config = dict(
    n_layer=18,
    d_model=448,
    n_experts=64,
    experts_per_token=4,
    d_expert=160,
    d_shared_expert=128,
    activation='swiglu',
    moe_layers=[0, 1, 2, 3, 4, 5, 6, 7, 8, 9, 10, 11, 12, 13, 14, 15, 16, 17],
    router_score='softmax',
    normalize_top_k=True,
    routed_scale=2.5,
    balance_loss=0.00127,
    balance_bias=True,
    n_groups=8,
    groups_per_token=3,
    shared_expert_gate=True,
    init_std_router=0.013,
    lr_router=0.000218,
    vocab_size=16384,
    norm='rmsnorm',
    norm_eps=1e-06,
    tie_embeddings=True,
    optimizer='muon',
    lr=0.0145,
    beta1=0.93,
    grad_clip=0.5,
    batch_tokens=131072,
    seq_len=1024,
    train_tokens=1211000000,
    steps=9240,
    dataset='wikipedia_en',
)
Below are experts of layer 11 (counted from 0) of a mixture-of-experts language model. Rows are named gate (a neuron's input weights, with its number), up (a neuron's input weights, with its number), down (a neuron's output weights, with its number) and show model dimensions 168-223. Each number is 128 + 32 x the weight over its row's rms, rounded and kept within 0 to 255. Numbers have three digits each.
Before each expert's rows: a language model's description of what the expert responds to. This comes from a sample of Wikipedia text that the model never trained on.

# expert 40
Description: Line ends and markup
gate0:153135173135135172106153104157177123099105174153166121069126076083132167107154096098165082145170177135106125120155138094157136118101154140133114146156103152170143117149
up0:110086190180106074177112149102106111159091107068090094148150117165104149120186163121157124085128096126142130107170088123110158112097107159128161100120088085114165162126
down0:164163108156033143152099114112126135161136148110165115134113096085157161178172163095099130170108128063090139159116092146169140142079150134123085134146135133123149100191
gate1:127127077102133074079157117161120066113114155109126138127108144138124110101157094139130164208082134164160103162114141104142158186101156135104115122123172181109086153128
up1:135138116127158091162172079172178146153082093160133138110094138171124155148136166142167135124085081078163162188090137099092121137109055090136170122140154098126159148133
down1:092116185136120185172148129128124130095111140118133126173144124085147106166082137128117109088093179090093120173048145158118137111138118081104144089083178131129148057142

# expert 15
Description: Surname word pieces
gate0:083169161100088119129124161131129035122178186083170107180132146090133068114157119100148156103098140155081122168078203135158149157159113045099090104104126105163154163109
up0:179129141144110100175065175082094108159119138130155161166128166131121115135064081140161177182147152188120176119126105104138135146085133109082163117126099131118156096171
down0:184091140130202055140126147123161123146142129121154163145209130181150114095111100158139206199173136150120156155175110141115143149123116132175132166086072161072165130194
gate1:086106146188137124113112182168117169115167155127107078096087124105115107111099164130147179120182101185092089181118102132162144163104135074133184124095174149195126090159
up1:131111077201122132149150113101084126166116145119157142141127126150092073122158135144065141168129090147175151108107120149085129132144164130140143110185143146150126115096
down1:134092097135147084125112204165084161093091094141149143161078067195111186135202141118092180166070121102148100071132146127172106125159115117172118072096193154082126111146

# expert 39
Description: Year digits
gate0:201104123147085118124172127129186144143125063169173109168130107106128190156157188140113112154088144059133104112134207097200156125127115115154154172096117120131127130124
up0:119108071159156122116111090156141108157161129146180160111161158093166145160152098114176086167157145157114129178083114124105131145128114102137123077222091098165149099131
down0:111079188133108133158074166114167060132135135137129152110174119177135141103218144114151121093090152147118147124123097150095136176106144125144140120109123151095084139144
gate1:068104164102182061124202156172140115096087150118145194080148100169101113137136155177111148152159169146081122082136094148121124146107073125067132204124099144176128139155
up1:139139127186110120127159087070079173175168135126083096129021183132163151103164121113142086085091191104176119181140163105131114119165170112160093089141092119147101163119
down1:182136108131114086144083125173130136153116143122150112109120125148118155074086180140111137112060125089093094135155199131172139074146109155085124141174123149155102099082

# expert 10
Description: Digits inside numbers
gate0:110111108126129113176130051135167110093070121107109147129180169140109128124121167110154151139097076144132120091140123107117171128179125123137173114121178156099112107125
up0:162109109168122122110152115131125126141064202151128066155117170117175126110094164170165058094140147130070142112126106142088082140083147094052139140138104137156209133103
down0:138128166124128133138108166127172147096133149142131151190146056114168100133089147090132142159144157133112131204139109129160148156173074153137126085136146181134130107123
gate1:195088124162091117057075160173126109102118075171086104151137118166135112105161142129123129156073088126098139108116097112112086152141091146084083197138160090080107112140
up1:076148162135145172105115155074152127122076113175085123116140087120127086133139150159159098087112078124090119098115117128085161117103164098123125081157153146136144123097
down1:151165180175116068132176112093168158092134132143107130139167106141132098076190178118139129108113132158141159111137130128144066142109107135135146198146156098168119136132

# expert 28
Description: Clause boundaries
gate0:166204094158153134148041109131072136068117147089126142161171155096154176147147117142138130225150114176122098099040079117104135091067165142155162096098129106125158178072
up0:109118157108145091149130163120074123092105116109119141169160124131158069131104123100132174175123175175065162115137151118137114129129142069107121144095108067146155080163
down0:140175158104068101100168138171050103220125117157146141058144136140119110105167147171120124152100140151091108154133088114171114127104115117136148178182131152098148137131
gate1:097157091095095049138179154146153118122103083131141145102171112180109110100124080175203166129110159150135105166149116141093166073101132154107142093138082181154107104162
up1:212141159131134100150137086135094142106133207061174081167169126152128142155143094117141092143099163160101085113141210132093144145131137115180126159160111119081179145042
down1:084123154121132077139106138185115091137134098101179091103141184085150167156071187159136163101098116161145129158121173132132081137086172168096096117142192161126129106128

# expert 0
Description: Given names and surname parts
gate0:127161147107150099064161122167059101135110124108117115122068149165156116139115086118075111074103155150108105117120117130080134147182055196119159112108131137094068160131
up0:159151155156059072136069127104135143130118084189139111158192112094171112142169142135144169129037171139133148132101176144101071116161160187134118088110116090142097167100
down0:075108107140163120183106115098130069127162086166118110195114144180137126127112086106083092118123096087149126176120127128136100115089098152108132101166135153172095102152
gate1:188098127100153175184124116128109157134174147156101091129154091186166086067102174130149136100147126142104157106150127104160107180112109144105138143087118140066146124150
up1:131183112094163126136120132155122118151209123140166159119058177070093145159130155154178092173132079113164121105071099137156188170099134125151158124098097165098130108126
down1:158169125123205107139114188104136090160096140142137148093056170067156165054156118115109134157114095162111100126180129106118162099162144061096122176115144118166097203185

# expert 45
Description: Statistic and date digits
gate0:119186134107098094155146170106107126114114124121127095120125146062087138148118057168186168143155092162177137187101127093148186093152148130137161133128124113144088153175
up0:135107152095053163160124144119065121120075166159201084108112129162166165106133152104119091123117070152110092157103115115118142149156149120162140128153178116138128146140
down0:139109095121146135124108107148133095157172113134119162163134169148086099167136107138094152134143138092176136102125221074131169113160133167089162133154178174136160088172
gate1:099140155170106144116175107156134198134134092086090076168137071178149102137107097190217086158142137115139125149118125124147105171170156184080142096137066146138140104171
up1:127077152122159107102159093166108101174119205170140066059097128120148090150117132139113189109149159096102110114174165145144121115157113184163168117182094156165164125149
down1:117185099141130121065102125166123109173133122142087153101129174112171065111062131103180124126154172109132178130162157197104140139125169144099133082147093119141154106131

# expert 44
Description: South Asian name syllables
gate0:148083111138147093128183136168155122185114084100117143142098118158155097155113107163155109157178124180069111123108146140115107189135172137133207105101137130116186098189
up0:197089106108170045158140157154159062141060136145097101101124131113100136116110153171113094090141134157126180180088109155138104095171131145170127089126132138102133151119
down0:140135078082138060148175093146068115110126152102188122124123158089154133155092147098105134141127086169193107167177128112157142103067153076156137149112061093159088168159
gate1:151082162156111175136106140173071116140115071112125139122106153158145164133153127127113081155132112079149078111125144094105200108073131154168149117146136087088128130134
up1:158129105125115136163149098114094068139140099116135148113119151096159156165096183160172167154196125119165154092127130162098161162130176108157158149092169137126114165151
down1:092117170141140141080081106189142107115131203098103136114171072128116079110146190095172141128171117213157137141100101118151116105156139159154158148116177123148129125086

# expert 33
Description: Taxonomic name pieces
gate0:124165108128104120066121140156168180129149129126110142146102122177106208114108120106132137119095123142104057110098136098146129170097119114126104204165128119201099108144
up0:137122097160156147088154123117114175099102210171080110106143127109185154143121136120161125129122113121069128134113169129160157112154110147148152172164103159129151147122
down0:163088120154080144149127098119172086204079138132167122162152156064084157213170082088139096162179155144176140097087152073136099085150173109133133134190097118109143114144
gate1:129121093119088154147142122148069126113089159125122182115126101088145065135101111096097173150169148074131052181098145116064113093119159106073168166106200108142163154095
up1:162170186092064163117119127117116113083160124187107173113137102141150131095111130148112210148098145127127133128114124106159148109101161160070138119225156112141124079159
down1:113138166110100084144170139122175160124150137179175100092120101182158139093121115163163153136103164136121104092103134123133132108082175169112096088177056153106133166182

# expert 2
Description: Geographic location phrases
gate0:129124124140110121134079069146119117096107073183135128179070148113110102099103157122189131152117117109081083089163177118118184142095142105157145117124087125132144139142
up0:137161115101121102161136146143091183120098116074125167102170106169063091151119184201139162155091083173153155145103143128117060081078123160134143051145112139113116218218
down0:126142079198123125105145158058103132147079124168137123177116151150163138082114084092078130117155083140088097226092146119181120131088107146063108153132065090091125149160
gate1:142109115202131142101106111117147121071119119175100122051085142121080156119147104116156173175086151117121102141140213089082182126146165153083140109152105129128157114149
up1:157129082184126095160163164110156156104171116116067106122101081076161118129094163123118108175039051168166103110138081135067137142101161164124169119163137123125162095141
down1:075162136113159113142167111098140161175084135104087084135183089123164111137110118114121163107114140152056095157093143087161101114090085111184164115152121138101111094142

# expert 18
Description: Slavic and foreign name pieces
gate0:129150092157121127101155155107077091116137152129176124145187177120133103113069152129125203211079075095161101156128117116069155141133130157117105112109080065149153091105
up0:078136164131168082150158121105163166181140139083071111115093133139130176164121065170144076174162171140115104121162074131179135164103140099144142169137055137147207126081
down0:096167142198105027110105111141126151208108143160167145147126153091087108186102146140053157154130168134138151155133140203121116141181165160151101150112165131089127122114
gate1:142161131080146093133081091183142169190178144112137093100158164107136160095085131189174153195108150130173116162105123146110195095161066152116130125100101108096190112143
up1:161095167097096072142110121133105112172048138137134139115122108108074118159120107092106096092083162104190067116091126137122118120108127152116145162138103107086107162156
down1:147112177150086123144148156127128119108100143081177107098077128125113135146173137071168103096101092075127098122174130156113122138152112143165111121103154117131125113113

# expert 34
Description: Line breaks and nations
gate0:128091114194065146158164149095110141122134100181189161090129095132180185111095097127188114138146113164130118053080136163117140094161132121115095113127138159085145124175
up0:135103106155169177170120113108070137137076170127140183147119147127156225128120092156096159109137107158145152158126097104158139082118073095163114138172186120151069142119
down0:074117101057107143106138135150131066144086175078088122087089183146120128148102101081061090145073163113109139156180125113134159112147170083099151088172105157128121090177
gate1:178079146166122074042119100071109148098078124150145114102135170106094099123101084158158198083086141138213118115143144093106150122159150163066153158144117167153117203119
up1:148145076124161097081111158091175161091144173165073127122118109111081024144098139078164085157134188113175092088135108129131102155081172105096106160067118059148147147122
down1:125102117123095124226162169128126146111123167116086126082130161118137135125127131091107109169190074081160138125089156145108092156147165107163087176092118165169088136131

# expert 27
Description: Function words, clause links
gate0:097124138111112145124144157149133093139133160106183110158111125177135150121156086123135125131108109181181158116110126113107140155103111139130088102197183119094076113181
up0:107157106107113120161131082142105153085087088164141181132131100092166148139080150146118197106126180126173148113123149101171113114108124095107208177133132165174133168099
down0:135107187143176148084083158119124171124149121115077160124093147106134078133101115147173072146098113106112122155160124141124173101188101169142132110093119084111165146112
gate1:194077116122122176170103149112115129116168138153119077095106069138115123121091179162173110118123116161146123179158149109176117098160127149078134111207153187121120132135
up1:138105147138144052131149114143142159124148096145057165119062124151088104180171116074080144132154090168161086115142078106209136146150186103146107106184167086131115080069
down1:111113117105134131111083126078133084174135075148046075164115111089174063184124098131103124142149179136239157090141123138047156177133125064137155078125177127142099155104